Experts of a small language model.
Training: a variant of Adam for the experts, 538M tokens, 3956 steps.
Below are experts of layer 3 (counted from 0) of a mixture-of-experts language model. Rows are named router (the router's row for the expert), down (a neuron's output weights, with its number) and show model dimensions 256-511. Each number is 50 + 10 x the weight over its row's rms, rounded and kept within 0 to 99.
Before each expert's rows: "comes before" lists some tokens at least twice as common just after its tokens as in all text. This comes from a sample of Wikipedia text that the model never trained on. Tokens count by the router's weight.

# expert 16
comes before: "of ", "to ", "in ", "for ", "from ", "by "
router:29 36 61 52 41 28 56 46 40 45 37 25 41 39 46 49 57 42 54 51 65 51 41 48 45 45 57 60 49 54 49 69 47 64 55 28 40 51 48 52 50 33 58 39 46 58 47 43 31 69 57 46 36 19 38 32 52 55 51 39 53 31 44 39 67 41 48 33 49 40 44 46 48 53 55 32 53 52 40 51 45 61 57 54 46 49 58 50 23 57 46 46 56 45 51 61 52 49 39 44 64 44 63 45 51 41 37 39 54 69 44 29 52 42 57 36 59 46 48 57 57 29 47 39 45 52 44 59 40 45 55 35 47 54 50 34 44 42 57 48 46 40 54 35 46 42 42 38 62 57 51 63 42 27 45 35 32 55 46 54 47 61 32 61 49 50 51 52 53 60 47 51 73 54 48 27 31 35 35 36 61 38 36 58 54 47 61 37 52 44 45 64 54 66 48 52 60 51 52 62 52 45 47 57 37 52 56 50 52 29 53 49 50 43 69 48 48 64 62 58 47 57 59 48 34 41 41 61 49 49 58 53 58 63 54 50 58 57 40 59 57 34 72 57 44 52 39 54 32 48 41 56 40 52 46 46
down2:51 40 42 45 75 41 63 56 47 44 63 37 57 45 51 46 50 52 37 51 47 65 63 46 35 55 63 50 85 56 44 50 44 38 50 45 37 46 39 58 40 71 47 49 36 53 37 55 45 52 50 65 40 67 56 32 40 65 36 40 57 52 47 53 44 62 66 49 50 48 57 38 68 50 60 35 75 48 57 38 56 36 50 48 44 45 43 40 61 58 51 59 39 50 43 51 51 54 65 62 49 40 67 54 42 49 64 51 63 58 69 43 45 54 55 59 47 59 48 53 39 41 51 47 52 54 61 40 42 52 62 32 61 65 38 36 49 33 55 53 60 51 52 46 60 52 54 25 50 45 68 54 45 50 50 49 40 48 42 41 61 57 56 52 53 52 66 32 73 40 35 57 41 65 33 56 54 50 50 51 45 50 49 55 39 42 44 54 36 39 45 46 63 60 54 60 52 53 32 41 42 59 49 56 58 51 50 37 46 41 42 53 46 51 45 39 54 47 57 56 57 30 34 40 53 47 37 53 50 52 63 43 66 45 50 34 40 68 42 45 53 55 61 37 66 61 45 61 32 51 42 58 53 52 54 49

# expert 10
comes before: ", ", "\n", ": ", "'", "-", ") "
router:35 43 57 59 40 33 52 37 36 55 42 45 32 45 53 49 58 44 63 50 47 60 36 50 43 50 57 56 44 45 35 57 60 45 60 44 65 55 54 44 47 33 51 46 36 42 77 56 39 56 50 53 47 25 38 56 56 55 62 42 47 54 56 41 70 54 48 43 38 48 49 37 41 45 55 44 57 49 64 40 36 61 35 57 45 43 42 57 44 49 55 35 50 45 34 52 49 64 52 53 59 91 84 48 47 53 48 40 59 56 52 23 42 39 53 38 48 43 40 53 54 38 35 40 32 56 45 34 42 39 52 37 51 46 59 40 46 43 62 37 34 33 55 38 48 44 49 55 76 37 42 52 47 37 42 31 61 54 51 48 55 58 41 61 27 67 36 50 58 57 33 44 54 67 36 46 40 47 38 50 49 48 46 55 53 34 48 42 59 52 45 79 49 49 66 55 61 64 58 62 63 62 48 58 45 46 56 62 41 41 53 49 58 31 62 55 51 63 61 60 40 49 53 36 53 44 37 57 43 58 58 39 74 59 51 58 56 60 47 52 55 39 58 49 31 54 43 56 37 35 50 56 42 56 32 45
down3:44 48 71 25 67 49 45 39 51 53 55 41 51 49 62 48 44 51 46 42 52 56 37 62 63 61 43 39 44 39 56 57 44 46 41 39 55 51 55 65 45 53 43 47 60 43 58 56 55 49 46 51 47 46 63 48 63 57 52 51 46 70 58 47 65 46 60 48 49 48 55 64 62 59 41 51 49 36 35 35 50 76 58 41 55 35 39 50 52 46 58 46 64 34 49 59 50 47 40 39 34 68 62 56 29 53 42 41 48 42 54 55 58 61 48 63 57 38 51 49 61 54 56 55 56 52 50 43 51 71 51 39 34 52 38 42 58 48 84 57 55 28 59 50 58 45 55 46 44 51 49 59 72 54 61 66 41 41 39 45 63 52 72 52 47 68 60 53 58 39 44 58 54 51 47 62 76 45 46 58 37 61 48 41 63 51 48 37 52 54 62 49 44 50 51 59 41 41 64 58 47 57 52 52 46 69 50 52 58 66 45 72 63 54 37 73 54 50 57 53 54 63 33 43 55 50 59 26 60 43 69 48 66 33 41 27 56 39 60 56 40 51 48 52 42 44 59 36 46 45 67 39 46 39 37 59

# expert 11
comes before: ", ", ". ", ": ", "\n", ".", "; "
router:41 35 60 62 48 44 64 48 44 51 51 41 41 52 58 45 59 36 56 43 62 55 43 55 48 45 64 61 36 36 48 77 53 53 63 38 63 37 64 49 50 46 39 46 44 36 56 48 38 52 56 65 37 24 43 58 53 52 50 42 47 43 67 35 86 47 46 42 42 45 49 51 52 54 46 46 60 66 48 60 40 58 52 54 48 42 59 65 39 56 48 29 59 37 50 58 62 53 34 52 67 77 68 48 43 28 29 42 47 49 45 10 60 37 50 60 64 51 57 60 48 38 41 40 48 69 55 53 56 49 49 40 52 38 54 43 34 48 53 16 61 44 70 45 45 47 56 55 61 45 45 56 41 52 33 37 48 53 42 50 65 64 46 45 42 70 50 45 56 63 50 44 56 55 42 55 52 41 41 46 57 48 49 69 52 30 52 50 63 43 48 67 58 59 49 56 62 66 47 51 47 45 42 55 34 42 58 63 35 40 53 60 73 32 54 62 46 52 52 70 42 52 51 23 43 37 40 63 37 47 46 38 63 66 39 47 50 51 41 53 62 45 59 49 47 64 47 56 36 53 43 54 40 49 38 59
down3:47 54 56 58 54 46 49 51 42 51 50 56 48 58 61 37 51 44 58 58 55 40 41 57 63 43 35 55 58 49 57 43 57 39 43 43 46 65 52 63 58 33 48 47 46 71 59 57 56 46 35 40 36 58 34 42 58 60 20 65 62 52 52 52 54 32 52 32 57 54 47 48 61 36 53 62 50 51 63 72 46 45 50 68 56 45 57 49 50 62 56 70 51 54 52 46 48 50 37 55 52 53 38 53 42 48 44 61 38 37 51 26 58 64 52 46 56 54 48 47 25 22 58 53 57 51 59 60 44 43 57 49 69 70 56 40 60 41 42 55 48 22 63 50 53 62 53 69 46 61 56 30 61 53 45 49 53 51 42 58 56 61 44 56 50 61 52 37 39 54 37 50 47 41 55 46 67 41 52 40 43 49 51 48 43 65 47 56 56 49 53 44 43 51 46 56 48 34 47 39 58 71 49 38 48 64 62 64 52 51 64 39 36 55 63 45 40 43 55 51 27 48 43 56 42 66 53 41 48 56 51 64 35 50 36 39 58 45 65 41 36 53 50 46 36 51 60 55 50 43 63 57 52 60 56 60

# expert 7
comes before: "the ", "to ", "in ", "by ", "a ", "with "
router:33 45 58 47 41 40 57 45 23 56 45 49 50 31 49 53 45 43 54 38 72 58 40 30 35 37 49 59 49 41 39 68 63 52 53 47 56 53 58 38 45 47 55 52 37 41 57 41 51 63 60 54 36 33 52 58 49 52 49 51 42 47 59 41 51 46 47 47 43 52 40 47 61 45 52 40 64 53 44 45 41 45 39 49 49 47 57 66 45 58 60 42 45 33 31 62 60 50 32 50 45 65 55 42 54 36 36 36 53 64 45 40 54 33 52 47 62 39 57 58 36 30 41 41 48 57 62 54 44 40 38 36 56 26 54 45 37 49 46 41 43 37 51 31 44 47 56 52 55 47 41 65 39 49 36 37 39 67 52 48 59 63 35 43 36 54 38 37 42 52 40 35 56 63 33 36 46 37 34 28 71 48 48 54 41 47 63 36 50 35 47 68 57 46 56 59 54 69 52 55 62 58 50 62 37 47 56 63 45 34 42 61 61 35 57 65 42 58 58 59 38 50 56 44 27 45 36 55 52 49 50 42 54 59 43 59 54 57 47 50 40 39 56 54 38 62 50 58 44 42 46 63 54 47 42 53
down1:73 43 51 44 26 40 38 41 62 49 14 35 56 63 49 55 53 54 50 54 33 48 42 65 49 44 49 55 58 62 60 48 34 28 53 57 40 49 49 48 30 42 49 45 56 48 53 53 62 45 40 35 63 56 51 64 51 64 50 55 63 50 54 34 40 67 42 41 32 57 64 35 54 38 47 54 25 44 54 47 48 44 60 41 42 53 55 27 59 44 40 37 55 74 36 50 64 52 53 46 55 51 60 56 28 67 50 59 51 35 50 66 45 45 44 55 49 58 56 50 46 38 49 64 52 59 39 63 67 45 45 68 34 66 57 47 66 55 56 52 40 71 46 62 71 46 42 46 51 49 63 30 48 49 66 56 59 46 64 38 42 50 45 45 51 48 45 56 57 53 48 42 59 49 63 51 51 44 35 56 39 47 35 50 48 57 45 57 70 56 34 44 50 42 37 60 53 28 61 50 38 44 59 48 58 64 44 65 52 59 52 47 45 57 54 55 45 46 49 53 63 47 57 45 52 46 53 56 59 41 63 41 66 42 52 45 49 53 50 50 59 51 42 36 50 48 47 43 49 49 48 37 48 60 52 53

# expert 19
comes before: "| ", "and ", "|", "201", "January ", "200"
router:41 35 59 54 45 44 51 52 20 67 48 48 52 55 60 50 52 32 49 23 70 66 48 33 37 50 43 57 49 33 57 74 51 51 53 44 56 54 56 38 45 49 50 47 45 57 48 57 40 56 58 69 38 25 43 56 56 54 60 49 44 48 53 40 68 45 51 45 56 42 46 46 56 47 57 30 64 52 45 57 37 41 49 57 40 43 43 61 49 52 61 42 54 37 23 55 57 45 41 48 59 62 65 38 62 28 44 27 52 53 57 47 47 45 45 55 71 43 51 70 49 36 42 54 47 51 54 38 54 54 35 52 48 43 59 44 45 30 45 38 37 39 65 48 47 39 62 61 46 56 42 59 44 33 25 45 29 50 50 39 60 47 43 47 50 59 54 43 52 53 38 33 57 67 37 48 57 32 43 34 65 43 46 54 34 45 60 35 64 28 41 53 59 53 56 56 60 48 55 66 62 65 25 63 43 51 56 48 34 37 39 61 44 40 52 54 27 53 50 60 30 47 39 40 36 36 51 55 38 55 57 38 61 55 38 65 53 60 43 51 68 33 61 53 46 44 48 68 45 62 50 61 47 61 48 58
down0:51 45 52 52 55 54 50 39 50 62 47 50 45 41 46 48 51 57 46 41 54 60 61 36 32 59 42 30 47 47 65 38 48 48 62 48 50 63 61 47 43 63 78 49 59 67 47 30 64 53 54 52 54 99 42 57 51 63 47 59 58 32 34 46 36 37 39 47 54 40 42 63 71 44 38 50 49 54 47 55 85 50 51 38 62 34 49 32 50 45 37 44 54 38 69 46 63 68 51 55 27 30 39 46 45 42 37 39 47 55 42 63 32 50 54 50 37 63 70 47 47 41 45 58 59 41 70 55 44 44 47 33 44 32 48 55 44 42 50 55 64 37 34 38 65 59 29 39 55 48 36 40 46 56 46 49 46 50 39 26 48 51 49 59 55 52 50 37 46 38 70 51 71 49 46 60 59 40 55 28 49 59 52 58 39 56 49 52 64 64 44 63 52 57 43 42 48 54 55 47 47 46 62 53 39 54 52 70 60 41 66 42 39 50 52 66 49 36 63 60 59 57 53 62 43 42 70 53 68 51 49 54 51 43 58 49 54 61 43 57 37 63 47 41 45 51 49 39 64 43 50 41 53 51 54 43

# expert 17
comes before: ".", "–", ",", "-", ":", "'"
router:32 46 67 47 34 48 62 45 38 45 27 45 28 39 53 49 56 44 54 50 48 37 43 47 37 35 55 66 44 47 41 56 53 46 52 48 64 42 71 46 55 47 37 55 42 46 68 58 42 37 54 52 55 26 46 52 49 44 58 57 36 42 59 43 71 60 36 41 39 41 47 55 48 42 56 52 55 60 42 46 33 55 42 52 33 35 44 58 37 68 48 29 53 43 36 56 49 62 58 65 62 90 58 47 40 37 36 45 59 41 64 31 54 37 60 47 45 44 35 61 45 44 35 39 43 57 42 50 60 46 47 45 59 36 55 45 43 51 49 27 35 44 60 32 46 48 51 68 59 32 45 59 49 37 43 46 55 55 37 54 45 59 50 58 30 58 40 41 57 52 50 48 54 52 51 34 44 57 41 60 50 39 50 58 55 41 54 39 50 49 51 72 56 56 54 47 61 78 53 52 60 53 54 44 52 36 48 71 44 44 48 52 65 38 48 54 51 69 51 66 43 48 49 39 43 51 31 60 36 47 53 45 67 58 50 49 54 67 43 56 54 37 46 46 51 55 33 43 33 43 50 47 45 62 52 66
down3:64 45 53 46 56 58 42 56 40 57 68 66 53 50 37 34 42 35 36 46 39 49 53 61 49 66 43 35 43 64 50 46 29 49 46 52 55 41 68 47 46 50 47 42 59 59 58 39 53 35 52 49 52 74 66 43 53 36 45 48 57 56 48 65 41 68 55 43 54 66 66 34 50 46 54 53 39 45 42 46 48 49 57 47 47 71 33 45 58 48 54 47 42 56 52 36 42 48 39 46 42 39 61 57 53 42 61 64 34 39 59 50 42 41 57 55 52 61 48 58 50 48 69 49 48 55 44 51 70 55 55 53 61 42 47 42 36 40 40 51 47 49 64 57 60 46 43 35 57 60 53 65 36 63 71 43 53 49 50 50 49 32 62 60 41 55 49 47 57 45 62 69 54 45 45 59 58 49 50 56 36 68 62 65 50 48 40 62 25 29 26 37 49 46 54 21 36 50 45 52 47 56 56 44 37 44 47 36 59 67 60 62 32 64 53 60 58 45 29 51 48 38 47 43 55 46 57 50 56 41 49 55 45 45 63 75 46 51 44 44 44 40 42 40 57 73 51 41 50 57 47 38 42 44 51 53

# expert 13
comes before: "- ", "was ", "(", "is ", "had ", "has "
router:39 43 64 50 57 35 45 59 28 58 48 50 50 46 58 55 59 44 55 38 74 61 58 42 45 46 51 44 48 35 54 57 44 55 50 46 54 46 47 52 62 44 53 37 42 53 49 50 43 64 64 56 34 32 33 60 55 60 45 47 44 34 47 56 45 36 50 44 66 41 41 45 56 53 53 29 56 52 51 63 41 47 35 66 35 43 54 49 48 53 51 46 46 42 32 51 59 48 41 45 47 54 72 52 65 45 44 30 52 70 53 53 48 43 43 41 56 50 52 59 47 29 37 37 44 47 58 47 51 50 42 38 57 32 56 48 45 27 36 46 41 39 53 36 49 50 55 39 51 49 47 54 47 37 36 46 33 69 43 51 49 47 36 51 51 48 45 31 40 45 45 32 57 53 43 45 46 40 26 30 72 41 38 57 25 51 54 29 64 30 39 56 44 49 52 67 51 54 47 57 58 53 41 61 52 61 53 59 46 47 38 46 42 36 62 45 37 50 58 52 24 55 48 45 40 38 44 61 46 66 47 49 68 61 48 53 63 75 47 58 54 40 66 42 49 55 46 65 45 49 43 63 45 57 34 51
down3:54 42 46 30 53 51 47 46 60 41 29 56 55 48 47 49 41 66 48 60 56 49 50 43 60 49 41 43 45 59 39 33 53 39 35 47 66 64 52 54 69 50 50 50 78 49 55 47 72 35 39 47 73 97 43 47 55 50 53 49 50 50 42 53 32 45 56 52 42 55 47 45 48 52 48 68 48 40 56 46 49 57 53 47 53 36 65 62 55 41 48 63 56 46 56 67 47 53 37 51 54 53 56 69 52 49 55 48 55 47 46 67 43 48 52 42 34 37 64 40 45 51 39 67 44 46 64 32 51 50 71 50 74 56 59 38 56 60 54 50 53 73 44 45 58 60 34 52 62 49 53 48 44 49 37 45 57 40 72 67 47 48 48 50 45 49 45 35 50 36 51 43 41 57 53 47 81 45 52 55 40 50 70 43 48 49 34 61 48 41 66 38 23 52 37 51 47 26 33 54 55 55 43 45 52 59 55 57 26 62 45 38 53 42 33 57 60 42 39 64 52 55 50 56 47 46 52 47 53 51 36 55 63 60 45 56 57 48 37 50 49 59 35 65 47 51 54 55 58 53 64 43 55 60 53 56

# expert 8
comes before: "and ", "(", "of ", "in ", "|", "is "
router:41 47 54 54 44 45 47 52 24 65 48 35 40 42 44 57 61 35 49 35 65 44 37 34 40 44 45 63 54 52 34 66 37 39 50 39 47 56 62 43 53 55 56 50 47 47 36 59 38 63 59 52 37 23 37 60 47 67 53 37 41 46 54 36 83 39 42 32 51 48 52 54 62 56 55 35 53 65 46 41 30 68 56 59 47 44 54 56 46 62 48 41 55 47 47 64 61 55 49 51 58 58 65 32 58 48 38 35 49 46 43 39 54 48 40 50 59 51 67 76 42 32 40 48 53 52 48 49 58 50 48 49 52 36 57 40 42 38 50 37 46 42 61 48 50 49 38 43 47 49 56 57 43 33 34 42 37 43 38 50 54 55 33 61 50 62 56 37 58 52 41 44 66 48 42 43 52 33 45 43 52 38 41 64 32 43 53 29 60 28 56 60 42 56 53 51 55 50 54 56 63 52 34 64 39 46 57 60 48 39 49 53 54 32 50 51 36 53 54 54 41 61 58 33 35 39 45 62 42 56 53 46 70 63 33 52 53 69 29 51 68 43 59 51 34 67 51 65 33 45 52 51 45 61 25 66
down2:59 64 41 40 61 34 35 37 57 56 45 53 55 52 58 44 55 37 55 35 39 45 55 42 61 48 51 45 44 60 51 39 35 39 50 53 51 53 47 35 67 57 50 44 46 50 48 43 43 41 55 54 32 54 51 66 38 40 37 65 52 60 52 64 55 48 65 47 54 61 56 59 41 51 62 50 39 42 49 44 44 55 52 40 38 39 43 37 39 63 39 44 56 57 40 55 34 40 55 40 55 34 25 40 57 31 68 43 41 51 56 38 33 59 54 65 55 60 56 41 47 36 49 50 52 52 57 54 52 52 44 53 41 52 33 45 47 65 40 51 55 52 42 55 64 55 57 41 34 48 47 37 70 64 57 54 48 29 60 52 45 62 53 53 63 48 58 49 51 40 53 61 56 60 57 74 55 41 48 42 39 59 42 31 21 59 42 49 48 60 51 48 40 65 57 33 45 66 27 43 56 57 54 61 65 67 61 46 32 70 51 42 42 42 47 49 64 40 38 53 34 35 60 52 46 47 56 50 45 39 60 51 40 45 58 39 35 48 71 62 47 50 56 44 72 36 51 69 45 50 48 47 46 65 63 41

# expert 15
comes before: "\n\n", "- ", "| ", "The ", "In ", "He "
router:43 32 50 56 38 44 49 53 42 52 50 53 54 45 53 47 50 42 57 48 53 62 50 40 49 43 58 62 51 34 28 65 54 59 50 36 64 38 52 57 62 36 51 38 50 34 62 55 41 60 47 56 34 36 56 77 58 63 42 42 43 40 66 44 52 43 36 43 45 52 47 41 53 73 45 47 48 56 56 55 51 47 32 54 57 65 62 51 54 50 61 35 62 37 42 46 66 61 40 47 48 76 64 40 49 48 44 38 41 64 46 35 53 33 49 35 54 58 66 40 42 43 31 47 41 74 61 36 46 45 40 37 49 38 60 41 41 44 55 26 55 55 50 47 49 42 49 52 56 30 44 57 39 42 33 28 53 61 54 58 74 58 36 54 39 66 50 36 52 47 43 29 46 54 36 55 38 44 29 35 63 48 52 66 46 40 48 41 58 46 44 65 37 56 51 62 50 51 50 46 55 36 51 43 42 45 49 67 45 48 60 58 62 38 57 60 52 52 55 59 35 53 62 38 55 37 53 59 46 41 49 52 54 50 34 53 59 60 57 56 40 52 55 46 40 68 44 67 32 22 40 61 41 45 34 59
down3:57 59 45 55 40 40 35 31 47 60 54 63 46 46 50 38 44 54 50 43 52 54 61 51 34 48 55 56 55 55 50 39 57 61 28 48 75 59 40 53 53 60 52 48 46 60 45 45 53 42 28 43 50 64 58 53 58 58 44 53 40 48 44 58 52 33 48 45 64 55 45 55 60 56 55 53 74 60 55 48 50 44 54 51 46 49 46 33 66 48 62 54 32 38 45 56 57 58 34 47 62 62 40 56 51 60 53 44 28 40 48 61 59 38 57 41 35 38 35 65 58 47 50 56 41 44 54 43 54 52 47 54 45 54 47 37 54 65 31 55 28 64 30 55 59 50 75 49 62 59 52 59 45 70 47 51 43 37 58 73 53 61 62 57 60 54 64 69 51 46 44 51 50 50 40 34 52 53 56 55 40 43 60 51 55 51 48 41 56 57 67 64 53 46 34 45 54 41 52 61 38 22 55 52 50 49 57 46 70 59 57 47 53 46 52 47 45 55 34 38 51 37 57 29 64 53 44 51 61 48 45 41 54 51 64 60 23 38 34 50 57 49 43 44 64 59 64 59 65 46 60 40 34 58 54 74

# expert 3
comes before: "s ", "\n", "-", ". ", ") ", "/"
router:36 35 50 54 37 34 50 50 38 56 38 39 51 59 41 45 73 30 66 41 53 50 41 48 53 39 50 61 45 55 48 70 48 47 48 45 61 46 66 49 44 47 45 58 36 34 62 54 53 47 39 59 43 26 49 60 41 65 42 48 47 45 64 27 67 44 41 41 33 45 48 48 45 61 51 48 46 61 46 47 25 49 45 47 52 43 68 63 32 51 40 28 60 48 42 53 64 43 54 64 60 82 59 51 57 40 39 33 47 51 42 29 73 46 52 54 50 48 42 57 50 51 42 55 39 71 42 34 55 44 58 55 52 39 57 52 44 54 40 42 49 52 52 50 36 49 39 66 66 48 30 62 50 50 39 35 51 68 58 57 59 59 40 35 55 55 47 45 54 45 35 46 68 40 56 47 48 48 51 36 61 45 39 56 61 38 57 45 62 45 40 63 39 58 43 64 57 52 70 64 56 32 36 46 57 45 48 50 46 41 60 50 52 44 52 62 37 67 53 71 50 51 33 39 41 47 41 49 49 34 42 42 71 53 28 40 50 52 48 53 42 33 53 50 37 45 40 48 28 34 46 59 26 54 36 65
down5:49 63 70 47 64 60 49 31 65 35 52 53 51 47 66 54 54 35 45 43 52 53 35 50 79 62 55 62 43 55 47 42 71 49 50 32 54 62 67 47 34 63 55 45 49 66 55 52 47 47 61 42 53 41 58 62 47 52 42 43 60 56 59 58 33 51 54 36 59 50 50 66 45 48 42 50 42 53 59 46 46 57 73 41 55 50 42 57 40 54 57 35 38 41 42 36 51 41 46 48 56 64 71 55 52 35 59 58 42 38 43 46 36 35 74 51 37 43 48 58 57 41 33 45 70 64 38 57 57 45 28 54 33 74 54 38 48 44 53 42 46 47 33 45 47 41 42 46 46 66 33 44 36 48 66 57 58 52 50 44 46 46 43 39 63 64 53 48 29 37 49 49 68 62 48 55 45 48 61 56 64 62 37 45 33 58 59 54 51 40 39 58 52 53 26 64 53 61 35 46 39 63 59 56 58 60 39 52 50 26 46 63 48 48 56 70 49 30 46 55 48 59 43 62 43 39 51 56 39 58 44 52 66 47 62 58 38 63 51 45 47 48 47 62 62 53 60 52 58 50 42 53 65 42 65 43

# expert 1
comes before: "| ", "|", "(", "=", "/ ", "– "
router:48 50 49 42 62 61 49 45 30 67 57 48 35 35 62 42 51 43 54 41 59 64 49 37 38 43 50 53 65 36 63 45 47 53 41 41 66 47 42 48 49 39 52 40 59 63 39 51 33 52 55 56 33 29 48 50 55 58 43 42 48 37 40 45 35 36 51 38 61 45 45 46 47 44 61 37 68 53 43 53 46 43 49 53 40 38 39 57 49 55 51 47 49 38 32 50 60 70 31 37 65 58 67 50 58 32 41 40 32 63 59 52 41 40 42 45 43 50 51 44 60 42 51 44 50 41 71 43 50 35 57 42 59 39 51 36 52 34 53 46 36 41 51 50 58 46 47 50 48 56 51 60 35 42 35 51 36 54 37 42 49 45 39 51 44 51 50 35 34 41 46 58 53 59 39 42 63 33 28 44 52 52 49 58 17 50 50 50 57 41 36 48 44 50 49 51 47 42 49 53 56 53 37 47 50 59 65 50 45 52 36 35 29 45 56 48 33 57 63 43 33 48 46 37 23 34 49 33 54 44 58 38 61 65 44 55 47 60 50 42 66 48 79 65 45 57 54 61 45 30 28 65 59 60 31 58
down3:54 43 43 39 50 56 46 68 52 50 69 52 41 43 41 59 38 56 56 48 41 53 58 41 36 61 44 53 54 56 49 37 48 43 38 44 52 50 66 58 52 64 60 47 56 45 45 58 48 51 44 56 48 78 50 34 31 59 43 56 71 43 42 40 46 47 52 38 65 59 42 43 56 29 37 52 59 64 54 51 42 28 44 48 54 47 38 50 46 69 59 41 63 47 62 46 54 32 59 61 43 49 72 39 62 51 50 48 51 57 51 54 60 67 54 32 64 55 33 31 37 47 54 51 55 34 45 65 40 61 37 51 61 55 47 39 41 52 33 48 52 44 40 49 52 71 42 44 61 51 47 47 50 34 57 54 59 40 42 60 60 48 56 56 39 53 52 39 48 43 53 59 55 60 47 57 66 64 70 52 51 44 60 30 37 73 53 43 27 56 47 52 54 57 55 49 56 47 44 32 60 46 48 48 58 37 53 57 33 51 58 48 56 59 35 29 64 37 39 40 47 52 47 39 64 56 39 50 45 52 61 54 44 48 54 37 41 44 50 55 54 57 61 57 42 56 55 69 46 45 55 66 52 58 48 52